Experts of a small language model.
Training: a variant of Muon for the experts, 789M tokens.
Below are experts of layer 8 (counted from 0) of a mixture-of-experts language model. Rows are named router (the router's row for the expert), up (a neuron's input weights, with its number), down (a neuron's output weights, with its number) and show model dimensions 0-95. Each number is 128 + 24 x the weight over its row's rms, rounded and kept within 0 to 255. Numbers have three digits each.
Before each expert's rows: "mostly gets" lists some tokens that are sent to it at least half of the time. This comes from a sample of Wikipedia text that the model never trained on.

# expert 13
mostly gets: "frac", " gas", " oil", " sal", " bus", "mathbf"
router:116120157111122160140143105156138079187177142112101114095119114146074157068105170135128093116154127142121157133143146147084138129128142156137136131134111122121122111126188144156099095120108161135122153111145154110118088114126144114163127147088154114120119113135114153113146129145178159105
up49:172138119120128119131106130142165133144130053091103107128118118118115153130138103109137156116136123110147099127109156132170147129137153125132118108119160126154089116169128168144124119128173073138074131127112115106097155107107122113112088135113096150163117122130129139137133103079096163091
down49:147089134144113150129127097112120142097114106117123095140132181094141096078155085104135084169114137116116113115188165143129170123150114142097142123126133137143128130154099145135108138166115100155132081136144130074116123123162088149158099140158080135102136126188117108150117112111158143110
up50:146160085100133141128157069158130169156142114101095120116171127138144129110130155142106091125147121122119144125090129141113092114163153112129148120155119146176151124144109143129170093128112127175125130107141158144108120104122149112138107117152096150109080123141103145125147133102190079112
down50:115111133119141161115142142101110161094135161073129099120149105145091100106114109108150117105102095117138135163113142118127159130141142100058131106150148089099122100108131143098157163095113156130112147169136130102111140118103151110147104153144126094121132133110138135110100124146153111102
up51:144119139134140086084103134089149120110117162149127204128121106129112143108141132111175119160134111053095146113151103119100135112069119139130117100122090141109096145165103108115133133143122098157130125128163190111141127135134153130161120096111131116107105102125111129152138130113173149151
down51:151117139138086079138133136157095147110129101122144112136154156148138149128103133137108158154093109090144114119124141121137147140109136133100130127112115170127125142156097172097110153110108156096135091105126076134102133119111148101116138149088120171125100091098120104135189109128162146103
up52:123119176115136192141097160136138115147092118154101082119157123143125131194126147115120148155150121086152112079123137142122158109115111128127122118127128128142099123115132141121124103135104130172129130071124132121084113129155140125174162124144157156137110128073143174122124133149103119149
down52:129105173140141149149123147163142107156154156129113076138161116131113153124127105101145132132137134098171070169096097127152131148121118157146157139164123136094117133140159108149104116123128111167104115118149108151131114108129092131138150140123091094108120131118171168101174080120128157157
up53:147149123109171116132156168139133110121114124087143130150069108129127128133103135147177159113158136097114106152112074131153130116123126146149136098100145125136109147121120175137115095116101159104150145114122125139148130090099126110123112130100134131136125104094121182099137083110115141118
down53:127100115163119125123138151095095127175117133130146079098109142122147120118123119182123119114150158091086101133159105138100120134107131185128106124179112077111160140121120195120132126114147111136140127163161090110130112143129144096139120126131136127114110139093098142130122115110105155133

# expert 15
mostly gets: " many", " several", " three", " five", " various", " some"
router:094109119158160104156103153070160165098163135090164105162111108138160151148110120148128084146134105119094097124133144135116108114142107167113153123105125142096160121161155157171141149129124126089117154160115128155161182171150154135128122132144114113117137136102138119118104128153129108149
up9:150133129101140132139158145134144167140166134094120113131111137129174116110158125163109128127099113083133092173131157133113135083150073107112147128119085081142128124115141131134140103100163123142132181119157115167138137104155089134154133127129112142111098139177135128078155141174100114169
down9:133067134140105096129150140121135105150132097129111173145116117119161091143144136146154127115128119136131141068128125153157107095085109118150115145136126142175115115145094137114110118146137140098141106127115117143142148128099143140175155135138143089090122117130129141194158163100135145108
up10:154134131155126097130081159164151139142142120117134170120126116139121159168113115115111147142165140154151186140155121156129109092084126120145122137122107138134129123115114159136134136138121132096123106133163128110119125131098163143064115066125151093128125125088146129125129087131127075150
down10:137127124113101160105113158139179133121138156176140146128133114136154130133127114067132087118128069108126187134121113145142124128094155176120113160079130125141199125121171157142109097111127126128185139148151114153120160112120108150128092121113169117133140120129133089101133161095131122117
up11:126129115117144161163138115135134158109160146112115102132115107173121127133123125145102145087121142154161113050132180091132120086163097129090121148185105138097104174100134171130155130144112107135115201125136127133138147101137123106121128121119127170118124156154160106179161125101122108134
down11:161141119125144102118154169091121102137117117088120175127109105129105082108100094139184095139123167126130157111127133118140095131147099100140128163099124169124162118105100156122140172123131106100111134084166111164180144144157144139097162147137119095081158113103085172128125117079148097126
up12:139101126136113129167114115145151151126072120112170129124138133072109155124155084111130139158110099073111088194109105076134128138112093117125136136136138105097136157129128173153134091122122095111142126152122126115121116116120144120126111109146092135133129133152125144143163130164139124123
down12:135120140120095106137103140174166123120135083126106185121128122191151154115154112122150109111143086143113072157176116129138143127127144154123152113119129134148110141115144065131118083135117129097153174119103143154130130128105114095160120113140124140118150109118095135158144113121139133110
up13:123128127145140166154112104119150152172124110072141137137122109147111127131157147155154085086107159146073136117116146108117121134104132084132090138108113152152119147146141167148102135146124092102137115132095131114149133127154158093103146093122117160117121120113039148111144096158135109134
down13:082143156138146135120153168138149155110185139171129101135179163147162146126156140110157117144169109129126123124129155156123129054107084128188128106133118150097127101153123132166139127108120119152107154103079127142140100141130143096140110119137178105146144191132111144091145184113123126151

# expert 1
mostly gets: " ==", " ===", ")===", " ====", " J", " Jr"
router:098118114115157105114158132160131116129085139114117121082136114137153102134154132145091134120130118141159136133172127142131139114167139142160142186075126138134156060124106102171105108113121142133125141135145147137115128071127164157169071088098136143111101084113077140133148144082127109127
up6:120181136122189133142104141149138098159115092120130129117094130110165125158179124095105124154158142110114150114146143128137116111168141159128093153136100121051141120133068114105131122142134118113154143099104118140076131100118134166107139120122110159120142140103120110131102095144127145104
down6:136174118132097104135101136120117111122123143090118131112127142158122099125133131113214114147122136110114103099154094126144156153188138138071155130139108138090171138125155121163144164150100124151149137102154157119112109109134137120116134156109129136164102078127158129178124085142124134088
up7:117091076156120095152141152126117110164109176148128124114152136175099098087135112145078158117133128149122108137131122132131099123109173119148145119106131125118139137140131104149146175151168162145099146168114147140124140116164113122131120135180128114083093140116124148052126155124130111105
down7:120146125139116107115106147148126091137108135126143150107146113138149142153115134111136117156141143150131110193118162116077147137126133103120123124103144146153155123144112119098117180177107098214135116135126171134148105119094126135162110124111103128116123165131150081118112110157147161086
up8:141110091123133138146168094134130131101090136103112149111124125138142122151103131133130123135164145146129159128101076150156146144118165145134121126149122156130153131117125146111098137127126152131145137134132104116140131132115125155095123110131155160147137152173192098104106187118175101137
down8:099127165143104114155141170155117137129202088184103106131122109143095134159101129117123111125105102129105165122119124144095093130119113147116150137142136145184136137158112070134139125119118102155125093148171089096122114108162149134163111140143127124163145158132136116157152110127113076070
up9:169107096114136130099106148152094142165110154093116137124135145143104128127176149153136127099148112120112104106078114138132107124124163153122120150188131108145136122114158143107072106107134087117101095140098139165081154103145130136146173154089130127150136158141147116125134189101119137130
down9:137136119136109100113099118094148121112155144139133170081104112137132104140109129142165130129122114173133122178095141107138093123185090092118134126127101093116112111155151103177144160108098110095168130121100153096178117154119161127152190129108102176171113124127116123130145148107162109162
up10:133134062178121086164136105101158119121146107151155115125175146147131135160133132136118119120123158153184110161108074139107107122155100127099134147173157113099112154130148105156113155121131066144114141130129114102125114144119125133137113158103099137118133149123104128157137132121147156113
down10:107120091135119148152122103175135156099093117128157143092099087078127174122123090106095138141104120122117116152121140101182093157131124175093140099099101087150119143101103136176123083107098155113132114130175124142112137133146110115108095107124136168150088106141133137129131142097147151096

# expert 23
mostly gets: " he", " they", " she", " He", " They", " who"
router:142143104135118123133104105104107145118163132142135191130098167112094101104123165122129119111130147137145120145109103136127121135161174137129099144152150141129106136125161150150126140138109109111138128111112085102139126132168167175196116122085160119122131106146112142112120126150124126136
up12:173136115157123164115093121104140122153103102094144143125076126163134091118128166100094173129083106125066135091159130140138154150140161121084117087121143128137141108109142188147116119146133131152128124129104084125116105107136175121127128144147116141121111152173148167141127109121110158087
down12:104132148147128077085108062096131127077134099150137151148120126165120127131160119135136124150124123113143136144137101135091101148125126122119150091095107155169149114074139127139146157100080132110147156162109151129133133164121160158153136131131118128113113097180101104138128148133114124143
up13:150129109124107151112117144101135126113148140111144139180141122163150060142131123071137125134154128162122138132126127157139102087129122119133156102108097125138139147137150109093116171104082132139109142086142123127139175155126197135135147117120142106131150012147106128129144158160140127146
down13:105103140092160111139107158120145149179177117154122131089125104173117124132113116141233130134111110103123093109129103092109129106128131150184126147127135129125114137155074117126137091120169161159122150150141139121118104107120127151097134126137116120165119185118166146138133149124119100107
up14:127114088090184117115111146071137144097148142148123108091151133114150171133203145107131117137153127107109082142151104157098141104160114102101076145132177114150142109157115148128142133144163124110169108074158156133141136153110120121150115158142160164122096142127117114156136124123125143131
down14:138167133107134141112158105113155122103168132128097143136116112124126117169068070147191119092132112133109112091158152148162149134133122144142161154171131141092121080104128138124136149132103152146132105098136136116140123142130144124147108110109129112132130072162092135105145135106130134142
up15:085175152111152162103105108116163129062130080107163136128155162101108136147114152143130169097168143133145114103138132094130133120165136138145123150156090104092124139162110122159151151113121150144150157093146147101177142109093120139098119115133133139135150131154140116105158148151071199146
down15:136118145113126167087160143176155135155144141146138115133098121131130114184085100132076137123128132132147116095156115144146150138112150136151130144149108147094130145134136092127153165128090102131144177139148107106109101163099148106138153130134121152111162135125141120110146082127140166145
up16:115114132136115136164129134116119094117128126132132111140105081125103178128155146132118157140126127128126172154124136109130135111122128111135150156146088171110113103115149101134114114153163101112123098175096137141158131114173105156149085114156133132125121079151128148156122133186156151115
down16:109116104137119116121149134131107095125096142145127096125134129140174115112120156148063126153122144133101115149131147075134146154146128089137134092099135140129169127106153085128102127155093158171138123132109146122125137136146102039114147103145120118173148141076135113144123147130116108108

# expert 9
mostly gets: " during", " an", " at", " in", " throughout", "During"
router:098087122146167111134103106143125122127119120081142133137156139132163147185147122122131121127146111113101158117120131098144125123094159151079126090099121139119148140147111151090105141157101092141098151131120165141119120159115161103095137088200120133097138168175160144153120142134116142122
up7:169149142117149143137150150089112101154154098125111142117112115072141082096139116173141108136087117131130126137163110105140169142113088101119099110146143120121167128125075152125090129131124118143140145144124126138121101119119111083109167118122130141136081131060042149115125092100152120131
down7:137143145136162143153146102163127125158121121154120128134147102096103109098109086134196133081107126137160141115147145112093169172110137118143171143144128117137114156147152159108096170174126133107133121110085106130184130104147097094073112148136142101156124158104113122111078124133131142068
up8:138111134129123142127107138155129104129155132124098124141111148105156074160109102137124102117140126101120101140077149118115140098100110119096149147116145089162151173122135168124097143133127150167159090115143159119169142150134141133095110107110126109114165144161120139090150100119133139113
down8:129135091094164135134143116130141149148162133139131151127103109177112108136135110136125116087113145110117185131128123129131151188099137146149119134182121133124161136123139079099129112135115185128113140123135096139123120131160097130142130137138115157115090131090135109142110172130141134073
up9:086136129128141136186145127170158116171125136115132095113131149133115130142096139109112091108141091153147164090144135137092125118176126173151147141129132135123139150134089077142124053135117142154088157139124165097082095137126137141116133153124121180129127149134132124111101122120116137093
down9:074153117126112173146162125131162126130100121116112117126160099127142149123125098105121139142135108105161150159127113138107131142128181160092142158148150143119095134146123172167134133114092147125128176119134110117127137136161140141160078183175115114123131106178116133152122107123082143153
up10:120125162118120137144112122116133106093092166131106169145110120117129172131085125154118147156149136126076173156104085148132141122099125081128150135128148128151149145108124100130136128112116143123135136152171175170166173105138136151118112121134134111099134124077119131099152150146137121120
down10:159129152161153107140106128111107144140145153149132111098136117150122136146135143090137158145111184129138139128124119124143112122207174140121119089117148131114117153137152144132131104098128124095181108147103163094116130155144131089163094148102171160151173160106112133178158115109143098146
up11:132152111140113144111118120091160085153122136146093136118108128122113123119126103126102139112132118142110129125152093110178133106134135127160144180124110116138093185134154100127105137088141146088109177090111120129089109114128118116096146157127041153165158115131159097097141108156151099141
down11:145108139163117097135139140152139167118117103177132141127128108170078103130129160134070093126138114113110112142144130121116094144130105165113109100126143130118120100155119094118153082115131095094186136153155129084156156150133136098094115097151178119154147178162116129106122101131095118132

# expert 7
mostly gets: "\",", "\"),", " ,", ",\"", ",", "),"
router:162138125096118151136122135142118124123172153121073123114126127177121100119129104131159127164094152100163147097116119138135143101148191138129195118149137138146152130116143118119144149150094162138111115126139136125098123161136121112096165093156102136131154157148123101097142109102108114167
up7:130144115174094144091133170124137134085102124190186118145120086114117126105188117128130119141125123132140099161129088121136152096107132097119134109113116096139126158063163133110090153126146122139142153131126114127133133102110116158130088080149135158106118148149129111134147094099088124149
down7:147124099097145145120146134168118121101140129134101088138124154128127182147129105107073152144142143117149162128116092141135163135142113100145172137135174081126152076145106126150101087099159112079077153166118144114129149159104141113137132132089118104161129089092184111127140142127113087096
up8:109142116111072103120115126115141130132094145162107154171076166118143126100136143111161142100163138106121117157145130094135172130144089123109119138117108140107180133125136106134081149099107127151089123088152167167082119160116094114137141103137053128107124123125116182135128140101124066110
down8:146116119138133107123133160125115123161182130134107108136154150132109110081106114114209145115132090166124111166103120132108133130138086149094144077120109091149132105097130148129112091125138150085175082151110147136140132140155136090104089129124078134160146111129129139108149164125140122152
up9:133142164124129128123150119157088092138110109099108126110146078119120120145129107097120145123148074134085137132128134142134114140126150128076128119131093113147140128155108170111103117140121135102138143128116124127136093141153146122157205097118115115108099123117136127072139152106155136167
down9:106109125169112139146102123109117119104155121155169145131111104125123133115092106127171110108138136078133094118139145102160161173124162115100105149144169176093083112137101123099123142148163214101136129125115096153166097154098112109139087132118131127100102117080130132148116098109105139079
up10:138128171140140113127085102138138134155098075091160101115133099128125136131144146150132129127119155169166141123130158153108138151041152113131108144113128109135133134109086120129174159137126118110121149134179160121163143094115099096073133128116138126142086116146155143163200095138106089114
down10:078170089138142119128114138168161087115145133120126196126122138132131140087123133139127113148086097056131126148090133085081129121160152098137107151138081115149138161124148142093126147130136097109137103157108122136100105141130130142080115154122127114127158146139144145149116138154140102129
up11:101159160182131117088078103193110161131105121136138110152105128145133123135106081136132173138127138162147123068120143154115138123148124122119081101105152137098136078112049130075132121091115134119136107134109145123141099120163109151149129109166106136149138136140128134101143126148123143083
down11:106153167125141115095151075126105132096162122135127171142144128123161170133106060161216127143128156103101113142104082141147079159088140102145171128073098140118130124087104110151114122096126140128113130162144158170073116128140148114110113110143168105118118123110125113112161134144125074132

# expert 11
mostly gets: " 2010", " 2024", " 2022", " 2018", " 2015", " 2017"
router:085139145159107154165148093129110127109145107132117159178081079119110114111161118109132107136152151131132128116145139164073117096146144111122138143100146124095144100183127136113124141102126144130130144163126133110128127136164089122143186156156140123088164132127160171154104112169138131125
up9:114106119114107153119136116154140105133175115134103157079160128113110106140131108094136135130131111190100090135147148113145146089123145095161113136163093109132067098138113142108093133138126098099098090166123174150103134131139110122131185100110130152162146109068166133131098134125149120145
down9:096150175109079177140137128126123107103127119138118164096115141106117132068093100142203072112125102122147117143128130131129178128119147115134129100072125123151111132157111189161150177087182164100124124113100120122153119127126098111173125136153178153128120126125097151159183137173150094176
up10:135145139129140142132096124140154121122133157124116120081122137135152124136100114152163129127160150135105130155148140099086119083092162134106188130123130124146117147118122137123122143128060155160121150122133121121125109137100106151096136111119131104162185133091179120162116131103181137103
down10:070141133109143136133146082117068103092148135100156130112161187108146158083159156144137143125137148170115134119134123123152193127122150175137099146143098169124109150125123145113149134138118091133128056118153114175133106115122116102134122149119137109092127135103140118124099109116114142088
up11:143138146152141139136112166159150123111104120142126143148112116099127120142103110124182133100147108110120109133123148087124103074137120156149100094162126138132116150132097136087106110133142128122169112146136125100103099105116153143127126118148132119152148101129132101140129161128135108114
down11:122131167104108118157127136098119108122129148151116135121139109126134167167084122138086110166140132146134125135156132096145171128135100113107134177129145098135151125105113127178117174126098146144115129129105119124157110121105167105140114122129100164148092127141164115124110151142135123105
up12:159126122124131113125153150102105138036118123143124120156112112120163158116119154129131113160092108103150086139133141141178096111091133135143160112110132090118105109096151129149145136147124136148117159135127125069115162155128089134088134137117138114142113165176146150129127120122128134131
down12:130101160126158137093145179109128153136131098093129125112120078168104147139101139125106116119134147148125149130129142148163087137122170144108109115144097138152105121155120149139152102134131131108096115125119138138103141132134183129107107137117113163133119161149100071117099118064098178152
up13:116146139097126157080139132082134130144137100164124115105167097100119143126110139179116143092153149153146129117132115163059136186113141150146114160067170135129113164105060130151089110142128135163127161183148157169130125110143119126137125134127099100105140098179147133114081137141132144093
down13:182114087117147122151124131143147151109132103096134069154146107098132115127136093119135124163139146133106095094092136131123120123159102121130116135095090136142145164083136141146169158192148078118115125112119134114106135132129171149133127125152134114117101145153102128103135108134101096115

# expert 22
mostly gets: " went", " came", " him", " worked", " appeared", " remained"
router:124151130132144123111130112083145117123109145169147090140176131133185137135129129145140189136132127151128116102103075126131115126074153117174105179133133162141116145115105115124125120148132124125123113153111086122090121154141134110142078145104147144127137146146114138163115130131107102119
up6:125095117123158155149101161107128138148159144151164119119109109098124128124131119147147147125088152116072122164130114147135110071124080131109161118155110154113131167157114102087086093145160157103156128145129092112160106136106167153116113144081149136110140123117155145126113092120162121095
down6:124165149162159145114111114108128096128101142116133154133138174101105101129144109141125086122119118117115087123161148182097114155101206122140163098143119121120171121137113110112094114110117090140129137173112132155105131122134130084131135091116131106137135128139071166134127106148139112142
up7:136078116118154138097107094135138133158111091116131137138062140117152146167105110170111081079123120110118134120119134132147077149122133160098132130146113119102133114154121157126164139112109123160112130129111144128106116180133102139116127124107072089127117136138088072138115160124101121118
down7:083118132109132100147123144141104118091131105130162163114110132133147098120105085143053077154115158111180099142141141124120127115140116126117136112114108134132114120141128175147129111108134096125176137136114177123136119156090152112086098134133154127109128135149138133117151125136177119147
up8:139135168169120100168135128153115144161146155153129118096141147167138106123157118094088143148121126111186118158117081154118123117122109110127088123152117139124129155119144117064132155126107122112153139098121149134123131133130144143131143129154130110088118079143192088155112134176173133132
down8:086131107153131133090128136189103128147114142101178168153146098169150158118134139145124133074141116102134095141115079135144135123110113129084131096108112138086180138125131126144151160117129129124166148101171159113130148109118158116154116145153128173133112159129133117121139153120128104144
up9:127136130098145124151142146116130120108165122126155111121119083090147183164114141110171139126129156140143126152155166126114128092090137123123141110161097184086156112137134148106111065134100151161133126147110107144114179101144135125088124127164142153117133179143149086142099119142116128121
down9:144167127112115134130116076108146152151116121143119129127081156111138154091114165091174146107135135116126125099098100125097089122169114188130147165112150087137120132157118132160097120121194143154101100141114083135076147120102131173127115133083106156121150110126097142144131116127149112088
up10:160127116089162140137116099147113143141114129133106144119156148097093118104133162092133148135131119081130122139146129108139174104187145138110144145141106117141095139119109146127109118129135096074125151160151122117132099150112094102156129149128099095173147144132172120139138161152093098093
down10:150121176132116103154131127126132098184144145103122144131167137154127158137113144098219150147158117131188139131151131121120159135168102123141105126133101108144119128111151113098120126135105113093129115109114110106140096138102120131141108152124132101189131099155115124150113168180133105077

# expert 29
mostly gets: " the", "The", " The", " entire", "the"
router:109107121145115138118122104108117113128156086121111125142112117112104137107119136123164149139148097092102149114096135130162104141129157141105130107137133083132121134165142135101122117158094093137142094151142182138165146159126169097089122126158111136112128159143221131156136148110145133117
up5:151148130123165071119157142097145156105096140112082167142131095138096093115143124126201090117140088131125140102139145109094145122089168112134146127153146128144122116139076149161127051134108083124117175126149131144090100082132116117140155135112099123092110137099151105126117117130098116113
down5:128112133137163128102133111051111139185155113134088115114116140103138121130114114113210166097154158079124116159107091134163084110157115151128100105103140151151129110163101117098133125103149151157125099142102113119142108150125144116149116099103140088122145117124104138137129128092101120107
up6:138126126127163147157112124135095120100131130121099093120075139166121131131133089107164116109168113119119114138157172061100149126138144083152109115121128157145138121105108103147129160133126114100149117154165179137151147102134109126164084143109151136151118122066124137152163136102089110110
down6:109108162140108114114124111120107121174111104071106134175103165167114138149128144114223149169137119117138142167140148117115111087155132160066132165107111157170116161119107159112109130142162109111138091097126163138130132108134127139140172110126154102096124111149113154153154101115149137113
up7:114122140124115138114125106137127117107127160173111131115088134088115137134136107110194111152133134095104127093127098144173116123074089099113142126110097137104126162115090143121140169112128111156146099086121111106141097123156154140113120092143131141130127134095123155194119118155144104080
down7:133086097142107109129131106104147129133098152130153146098112140118104089055122134150141097091183137097149185103119138103141121129111165154129097127157120150144122144149148132123154132143092106153130072129101143165167135132137145149166150118154103159107103129148195116132136167141110126171
up8:120117112093119162107109127131147114144143124141077135133116086080186120147125135164140090126103141113125124174117135068100118122129160094111153156166112136150109116153166159113115106104130137128091127111142146165134115153147104104127133130148123143150157110076111170063128140121127098157
down8:145098124117130119139107119140083112116134130084170163130126100127084128114122105091138130088092150147104137118124154107154108138083132159094157150111137116104177116127132120112132127148106113114129199139104131125122122130102125155115193144150114103113139114126125119147117056137141102138
up9:121159145111112156124099153132115143164126119111110130138152086122173114121115126079163118109141101173095138115111137101116130129112129149118115086099137193137123167115081114134112167119155118152128131133142131196145164133113131135130112101147098169173130100109085167118109145128102136170
down9:097108148112169107165098100150132128097148142157167118106123099079085134147094162114090138143127135151154112168078103131182109158118153172113105095139160117087129117150143107106170143143155137142167133132135107150085118128109115104099160112112167140130153133111190162133129118120073132108

# expert 26
mostly gets: " has", " have", " had", " having", " took", " provide"
router:158142097163131157152123107143159102103091103123155105109137115126178145144145150114141103126146119141135128175126105104106119105123147155129099129106131148154109139115164129128152142128112144116128143097142112104072116152156150146137114115108163140058157137141121134121130102136107117116
up13:137122162118170101159124136143151138133118131149133096132133128129138136172110177106162107085135106135146131139115132094163160136103099144130131085160133152107126101125107149098098079150121156088109142151118154135110108151133133090169103090164164153117137110126113143145138131108086123107
down13:159139129137145138136097148121165131161128100113159120163168091086153166107144137126071154164181113103098152118092149154153093113120172073106128116118148116113107117160133140186132115095109154110141166141162133135129104129121132126100162124155114129132099146177132147136102129133171139172
up14:156122136146129125122122129108137124094122097178113111139150140143107140128139133135139116163117147134142093126089130114153145122107178141119130127115172121138148097167112109098117112157151135118073178157130145128137096115118197081101093120105087157135159120114134148159138132100136132127
down14:155170167114097122115125119128113170096121129136076158142075161111101141136107074155159123145101126150107153120141107130147148133108105135140164058128109118106122097133113102166165160125075158138124117099138157138134111121089124171140138150183151092148150114142107119148129139089130128113
up15:142168105133143114123133118125158133115131115146131131149148102141113129164154141117177128121154121115094114163158130090127134121105104139101118113120141114148133132175109141142118096085097139152102112102133168127134141134152146069136094085174142141066171152102125160111143180100094111177
down15:178182131150116114128153151119153124113114133069106126148170127077133121130127133115171128124094134133172112113117114108131126181115090060109140102101140106121119108108132132123101156131161118100154123141103112102098104081124123152152100107113103158132137135143098138106143122162117167139
up16:175079082156143155142110111112139127130128124120168104130124105090155129124132114114087147108109132140139148141146155118120142150113103139151119146169132127113105107088129057150159159171117165164143154123119120169117196108134147118119109142151123112128113121127168147142145144122185139102
down16:124165165141115154139103125075076146137107140122109126114138135114109128117128090121125140165156150086154136133141111123125145137142131094162115083158140143089098137150129086087129059139143115135090143117178119122095107139134101118168156090132149110136166101141108130141149095097177143089
up17:113126177134086132095168129137104149125124110143135110153177167089119123107146152112144174141152086100123140091102132122139115145112109159082124201155127123103155137116134105095139126108107116108140118137164155143137153093156141063111128151094093130109103112127151145115109140124167165141
down17:104149153154115071118108126144149091142097134121155141114109110120100112136163125100106118121137089089133146176171137131125116171131123118128101147168118130120111138129142137113155128109161087132169152104167155110145151158154123164133115089097142124171144160145145125069096095152103126168

# expert 0
mostly gets: "%", " pm", "%)", " percent", "}", " %"
router:111138146105120115148145140111108157124175136105142129145112132114093111151175130106090173144105141145114127125161121140116171137139112152132112157119150136087161112132156150124116106110138164110115115151107100130134162147128102089096144130111152082134146161155141061107091105161061134110
up16:143103148119155133151163090085129164107125159091111122116137163132129111103180126113129145133143131121146146132136079134140125149152147106136161118093101118156124173136094134135148111137099147137142145114128164190109120147123155135157093103148121113105146094137103108148132086135154096077
down16:088120125147093142126089094157095120136146104140131137128126120164134098104094117130138111144146167127117144078158135126122160130052091105115114111098150155137141097136106134093125147197134146103098101154119118100156163145108136104136136138154122098123131119140132161140116161132150111096
up17:131130102122148102186099161140146137161107127107109158147113126107151107118167119096110136122184131144137106113153100155124152099169110120111151172127086146133144135181109118107141135105129093129150135145123106117143133098126146129091147091117094119122151166143087146141135171168135097133
down17:112124137110123143129113150120139116126102166107148131132115148121137110156108083084186108154093112120101119105133184123137125120188161114136087112107107164139113093152132136172139159147125106142155140109153104119197122099141136156115169141181154134116114147125099138141131108141156135135
up18:121151144124126112103094139148142082121147123109115128147176149152138106119159081097117138114133095126138153125128152138104140106112131114110129137118135146141106147137121146095097159077110121147127123125077140135131154106128145108105170128127127132170158105123138131175168125157095081138
down18:118121125163109175126124117123121120137134127154093108127133139154121098165149123123093125116126101136127158146121099111124179188179106125100076140106117148112128130096109126126130122087131105145149134149182128136102137101147110085130150172091137137122192162153096137113140165173094132105
up19:174130151126132180158135110143093188162112121122121156150185146177107111104113122112150089133107127102151109134139116090164126125125137115125104133121103068082134083115119147110120124147162182117108084116136125108150155155125128111115159138156113130169143116118113083131125100122169098157
down19:092137097134135133121134104122101150128144150151209147126138113156140146110097135138122089118158131152147068149130140108084115088099124116133117092120109134117110152116144149131131109088131127123143118164145117177106125074093109131110145134150096150108145115155112167120147153117141129086
up20:116137107115157085109110145122132128131110165154153121113125099119095114109112128176120158104141117109121112110116141119110153176131113124163136087099099107147137138129186127132105112144111138126135114111107092098188177130107087113104129104135112100136112132136160154134148117093142112141
down20:121143119107121140118114125113184152122135118138129105122148134116097117178103108131105133164161117129108131148130089169117111146095096131086118105167130145151134147127134122113095150110138136095125176129125153163127094145165145141076123143124126118114136081079138175136140120120114120074

# expert 25
mostly gets: "č", " Rio", "ș", "ić", " Serie", "kina"
router:099154112116125101146116116121142132133182166165128172126152122109135171094145135136118137153103132113178145165134130157097144131126135126152125138146133147144125139112115136115156138094151091093178092096128106141153114085129149138122177139139146104135124117084135146119107118168066164110
up49:069110128132180183093144116153064166120140129142130103181161118130132096134127134122124067118086107147155128087125170127101127112110171123133135097109125129147121140156145105145132123131149109098142138103129130141117098107110110091112140132123157128151132137077140113113119126137131166107
down49:068133093124125145140169140096126156105117161141138151124166122080142102117164083123151092144117141117146154084070126130132124163099126176097125141090106110104131164134140095114141091142105082094158136098140136136103108146157185122149134129162148131119120150128118096161163132118136098123
up50:139141140119167130135147156151137088136073143131148082114151135110112154137162128149130139113149097143113146155080148088180114091119124131120133127129108147104149112148155162117140121100146119147075091121109144080133131145122140157155116137152100091126130177108179159119070103130111139110
down50:138115111141122174094102093129137058133114110142118162108148131147155131180137146132112141109160099159136113125131138191117113126143153109127106111092085142155131103134117137112102113126107127087074108169156106079116155166152145124124130140153123145108175148129095149050129096131073128128
up51:128151156137108166125144112105112117134170122116129155167118097107174124111104140089130116142096172145167108148162145141144151129169190090098131179161161101139158126161134155127108132081126115132174154153187115167105105092122135134091142134116136137138141154091102129148132103153122132110
down51:123089081114100107126111158078126137125119118158095092154131141124104098087127087145196132098135121111144112118135153105107119146088131151162131135164142115125127113118101131137124096104114106154133088137090102169126108110156147095155122119177102151094133088159146156102125114106111149186
up52:125079086101113106093125074151137108143127136093157111125138139148123124168135118119129145119177102162133105142109184138117139145132094152158176132118127136167106171168092092139141061103128118105157112104120138108145105137107127195099138131178145107122161108146101134145114163117193090113
down52:117141162103096116164137178099113076135107150109160116135110085126159125151127151126063149125116142130134119109111105108124110106133120166145137165150133130146107120104119173142114162109107159138132177127118172128133081134131133136141133135168142161129125161114123120174098132178106153144
up53:135093092118112159168164131143110125115127121103129149098086090157149103106134126130155150089116110087098127123110146192114130108107143155180128110128173112119147093144109114105090142144125114126166120131135137162134120106131148123130126131113084106123123148113109124127144151138130159120
down53:113131186152156104151158162083102153090163135108144167084151112135092160118138106153125123137155105127100128138119131124123139129151106151130138144171118102144126079127130114114139150126097111118140127135102196093112063099086104131121102112117127103138117148132119121084151134109111155134